config.toml
n_layer = 13
d_model = 160
n_experts = 32
experts_per_token = 2
d_expert = 96
d_shared_expert = 0
activation = "swiglu"
moe_layers = [0, 1, 2, 3, 4, 5, 6, 7, 8, 9, 10, 11, 12]
router_score = "sigmoid"
normalize_top_k = true
routed_scale = 1.0
balance_loss = 0.00124
balance_bias = true
init_std_router = 0.0117
lr_router = 0.00249
n_head = 2
n_kv_head = 1
head_dim = 64
vocab_size = 14612
norm = "rmsnorm"
norm_place = "pre"
norm_eps = 1e-05
positions = "rope"
rope_base = 10000.0
rope_fraction = 1.0
qk_norm = false
attn_scale = 0.125
tie_embeddings = true
parallel_block = false
init = "uniform"
init_std_qkv = 0.0382
init_std_o = 0.0
init_std_up = 0.0382
init_std_down = 0.0
optimizer = "soap_variant"
lr = 0.0043
lr_mult_qkv = 0.7
beta1 = 0.95
beta2 = 0.99
lr_head = 0.00743
grad_clip = 2.0
warmup_steps = 200
schedule = "wsd"
decay_fraction = 0.392
decay_shape = "linear"
final_lr_fraction = 0.1
batch_tokens = 65536
seq_len = 1024
doc_mask = true
train_tokens = 474500000
steps = 7241
dataset = "wikipedia_en"
Below are experts of layer 8 (counted from 0) of a mixture-of-experts language model. Rows are named router (the router's row for the expert) and show model dimensions 0-159. Each number is 50 + 15 x the weight over its row's rms, rounded and kept within 0 to 99.
After each expert's rows: "comes before" lists some tokens at least twice as common just after its tokens as in all text. This comes from a sample of Wikipedia text that the model never trained on. Tokens count by the router's weight.

# expert 20
router:60 51 41 39 18 53 62 29 59 64 36 48 31 69 53 70 55 53 40 37 48 57 64 35 45 70 43 43 41 71 31 67 51 29 43 61 41 74 66 39 49 44 42 39 46 57 71 37 69 52 17 47 56 47 50 23 73 34 33 72 71 56 27 80 35 32 68 45 50 53 54 44 40 57 39 50 62 41 51 42 53 59 51 35 50 57 16 40 68 44 62 54 69 86 22 58 38 55 83 40 64 29 66 35 54 25 63 44 47 75 28 32 49 63 76 51 56 54 55 74 47 34 30 62 71 57 64 46 47 74 37 42 49 60 54 44 60 48 16 85 32 63 83 72 54 69 60 67 40 45 50 59 58 68 46 60 31 51 43 72
comes before: "\n", " The", " In", "-", " He", "The"

# expert 12
router:67 70 27 17 37 42 32 39 64 41 60 72 48 60 41 26 34 61 34 32 57 48 27 58 41 68 24 07 51 58 43 67 56 62 36 52 51 62 47 64 45 42 27 36 68 40 64 53 67 30 47 77 56 35 53 54 30 45 79 83 55 39 44 58 34 30 75 39 32 73 33 39 35 35 39 59 48 50 35 49 49 35 67 55 66 49 34 18 46 49 57 41 58 43 20 52 78 54 52 47 59 43 73 35 57 43 81 56 45 53 38 40 68 50 64 52 51 60 79 58 51 43 56 47 49 56 99 28 57 58 44 52 62 68 48 64 73 40 56 45 32 52 49 73 52 51 53 61 57 50 64 51 73 67 61 57 32 25 69 48
comes before: " the", " a", " his", " an", " their", " its"

# expert 28
router:28 37 34 50 47 47 43 25 54 58 40 68 38 69 54 53 53 52 47 21 56 42 57 60 31 52 32 61 46 52 38 46 28 34 49 57 24 65 44 37 46 49 42 15 84 58 50 69 57 31 33 62 96 43 44 36 50 27 58 82 63 37 42 44 41 45 47 44 46 48 39 46 51 29 15 44 45 39 38 52 57 60 91 54 43 70 34 41 67 26 60 36 70 46 25 52 69 77 46 40 61 62 50 21 69 38 74 44 61 44 37 41 60 67 50 40 51 62 74 61 56 35 47 48 51 48 47 28 64 83 31 54 37 56 39 52 75 55 44 65 54 59 72 46 71 56 40 40 80 74 45 54 51 58 37 49 28 39 64 15
comes before: " |", "′", ".5", ".7", "°", "4"

# expert 10
router:68 56 45 52 35 35 33 36 67 32 52 80 35 73 62 44 59 50 46 28 47 52 33 44 35 54 18 44 40 61 53 47 51 42 51 44 46 67 29 56 51 74 48 47 54 60 39 29 58 36 52 61 71 01 58 41 49 51 34 64 58 39 36 68 43 39 46 41 29 51 35 24 65 31 40 80 63 02 42 45 41 35 65 39 71 41 46 32 54 41 72 46 52 43 37 51 68 64 61 40 49 37 59 52 62 25 81 52 64 50 17 47 41 38 72 50 33 64 71 52 41 70 51 44 53 59 76 43 38 60 40 55 55 49 13 61 57 44 38 64 38 71 76 80 65 64 54 31 53 53 51 38 74 71 62 75 37 30 65 51
comes before: " the", " to", " in", " by", " a", " on"

# expert 18
router:56 47 43 56 44 48 67 49 63 32 33 45 48 51 55 57 34 56 63 33 58 49 42 65 27 79 35 71 51 67 16 70 60 45 33 42 26 62 46 56 46 30 55 38 62 53 67 28 42 37 32 82 80 21 34 43 59 53 62 57 46 60 59 66 35 14 60 38 45 54 54 55 35 19 41 57 53 44 22 50 36 61 80 39 40 58 53 53 76 31 64 29 62 43 27 42 56 54 72 06 44 36 58 23 48 42 80 27 76 53 49 49 50 70 55 39 21 61 65 66 32 31 60 28 49 56 65 35 31 49 45 33 48 71 49 54 66 40 52 59 34 47 60 51 63 50 52 41 57 42 71 47 80 73 37 63 39 51 58 35
comes before: " |", " States", " –", ".", ",", ";"

# expert 29
router:46 37 52 36 45 47 54 35 68 28 58 75 46 65 68 52 25 50 32 42 56 44 61 43 23 71 56 34 36 46 61 75 46 45 09 40 46 74 36 39 60 42 26 12 76 39 54 48 62 34 49 60 70 43 50 27 59 49 37 51 69 49 65 66 37 41 68 48 42 46 33 41 58 26 57 48 62 31 37 41 23 79 68 35 53 59 54 23 47 37 49 56 49 43 50 65 55 60 58 16 50 37 54 34 68 11 81 37 61 60 40 64 32 69 54 54 62 66 78 62 57 61 59 38 60 55 59 29 46 67 57 59 43 64 50 51 56 33 48 70 37 36 57 68 78 49 64 38 92 55 19 40 66 55 53 44 44 35 53 36
comes before: " of", ".", ",", "s,", "s.", " in"

# expert 11
router:63 40 42 60 20 43 63 33 85 35 32 64 40 60 68 46 42 41 38 45 48 55 16 43 16 53 59 43 53 52 51 75 66 49 31 42 58 61 46 56 37 32 59 41 61 72 58 39 42 38 36 64 64 11 54 33 42 39 49 78 60 42 58 56 36 30 64 19 65 42 47 36 69 34 33 36 49 49 46 45 55 57 69 39 54 57 58 42 62 28 86 51 60 66 46 45 41 70 43 13 54 36 66 48 69 46 60 43 55 55 35 53 59 46 61 26 29 49 66 61 44 51 72 44 63 53 61 43 41 81 42 35 30 72 34 62 60 39 37 66 30 61 47 70 61 51 88 72 38 36 69 55 49 47 71 63 48 13 78 53
comes before: " and", " the", " he", " which", " but", " a"

# expert 31
router:47 38 59 44 45 46 54 40 34 45 36 87 28 74 61 54 28 37 45 40 46 60 38 65 34 45 17 43 63 58 37 75 27 40 54 48 51 65 42 66 53 42 50 30 57 49 69 58 41 41 36 62 90 43 26 38 39 46 42 81 72 38 62 60 46 35 63 45 40 74 29 46 45 48 32 53 55 52 35 67 47 56 81 63 49 69 53 24 72 44 91 14 62 40 18 54 39 58 58 40 50 41 63 31 51 28 56 37 78 42 45 54 52 71 84 39 50 52 72 72 39 27 45 48 43 31 55 26 65 59 57 45 33 60 25 60 72 50 35 59 52 57 79 60 37 56 48 50 71 49 42 47 49 51 41 53 19 32 55 43
comes before: " |", "3", "1", "4", "5", "2"

# expert 3
router:45 53 49 55 36 53 58 30 86 36 43 77 59 64 63 53 50 26 43 52 63 65 53 64 49 60 40 51 58 55 67 60 45 46 22 29 44 78 42 52 56 23 42 46 55 54 59 60 66 51 54 52 99 46 47 37 50 52 41 46 67 54 55 59 45 58 52 47 43 51 31 32 36 17 40 50 59 32 27 42 16 66 76 34 35 50 43 27 63 42 83 46 58 50 30 60 52 56 65 39 52 23 69 44 63 34 56 45 86 60 46 31 45 65 76 43 58 61 80 71 71 42 50 42 59 75 84 36 53 48 33 42 42 53 45 60 53 35 36 86 59 40 60 45 52 57 68 51 84 54 51 40 60 53 50 63 46 30 55 39
comes before: " of", " in", " and", " to", " for", "."

# expert 13
router:44 56 47 63 33 47 57 34 34 40 47 56 30 78 43 51 48 54 27 34 43 54 38 49 25 71 40 39 62 44 36 70 36 46 44 54 59 75 64 56 69 37 67 53 55 70 54 32 53 31 35 61 81 51 75 40 40 37 22 69 72 51 49 70 38 46 66 43 51 25 28 38 39 42 45 30 52 57 40 65 39 51 89 85 60 50 43 29 45 29 65 36 58 46 49 64 77 66 72 37 67 37 61 28 38 05 62 57 63 60 56 54 64 40 51 57 56 51 57 61 50 52 47 46 35 58 50 41 38 54 60 55 47 68 60 44 69 25 11 68 33 52 79 44 58 68 68 39 69 30 65 63 58 65 48 35 13 38 71 48
comes before: "\n", " ", " 0", " 1", " —", " 2"

# expert 24
router:33 33 27 49 50 50 64 36 60 63 49 58 26 50 66 36 37 55 42 29 62 44 45 41 17 57 34 36 39 69 62 82 47 39 42 58 42 60 36 31 64 59 26 39 88 66 65 43 44 38 26 71 62 28 50 50 41 32 68 63 62 37 53 68 24 45 76 60 41 59 26 37 44 36 46 36 55 35 42 46 25 61 84 40 56 61 53 26 36 36 52 23 48 48 45 46 39 72 53 39 41 20 68 39 59 29 74 31 90 72 55 52 66 57 61 45 47 57 78 60 71 63 42 41 60 59 62 36 63 72 56 51 38 69 29 43 63 36 46 81 11 45 50 42 57 58 48 62 60 53 32 37 60 50 51 64 50 48 64 38
comes before: " |", ",", " and", " =", ";", "'s"

# expert 17
router:40 71 58 44 28 58 56 26 74 49 40 66 36 91 58 64 44 48 46 12 68 42 31 47 31 51 41 57 67 75 21 78 41 56 26 52 25 57 43 52 50 43 38 55 59 56 43 64 72 37 46 65 76 31 74 21 34 35 71 65 72 22 59 64 33 23 51 54 43 49 45 30 48 36 42 47 54 61 51 67 34 59 73 66 67 52 52 35 57 36 56 25 67 31 63 54 85 64 37 27 61 38 67 35 80 41 47 53 52 64 47 36 64 52 51 51 50 54 41 64 64 64 44 55 64 56 55 49 72 61 51 56 56 58 35 78 57 37 26 62 47 43 57 57 75 64 77 54 77 81 46 50 45 36 47 50 34 39 51 42
comes before: "|", "-", "\n", "The", "=", "==="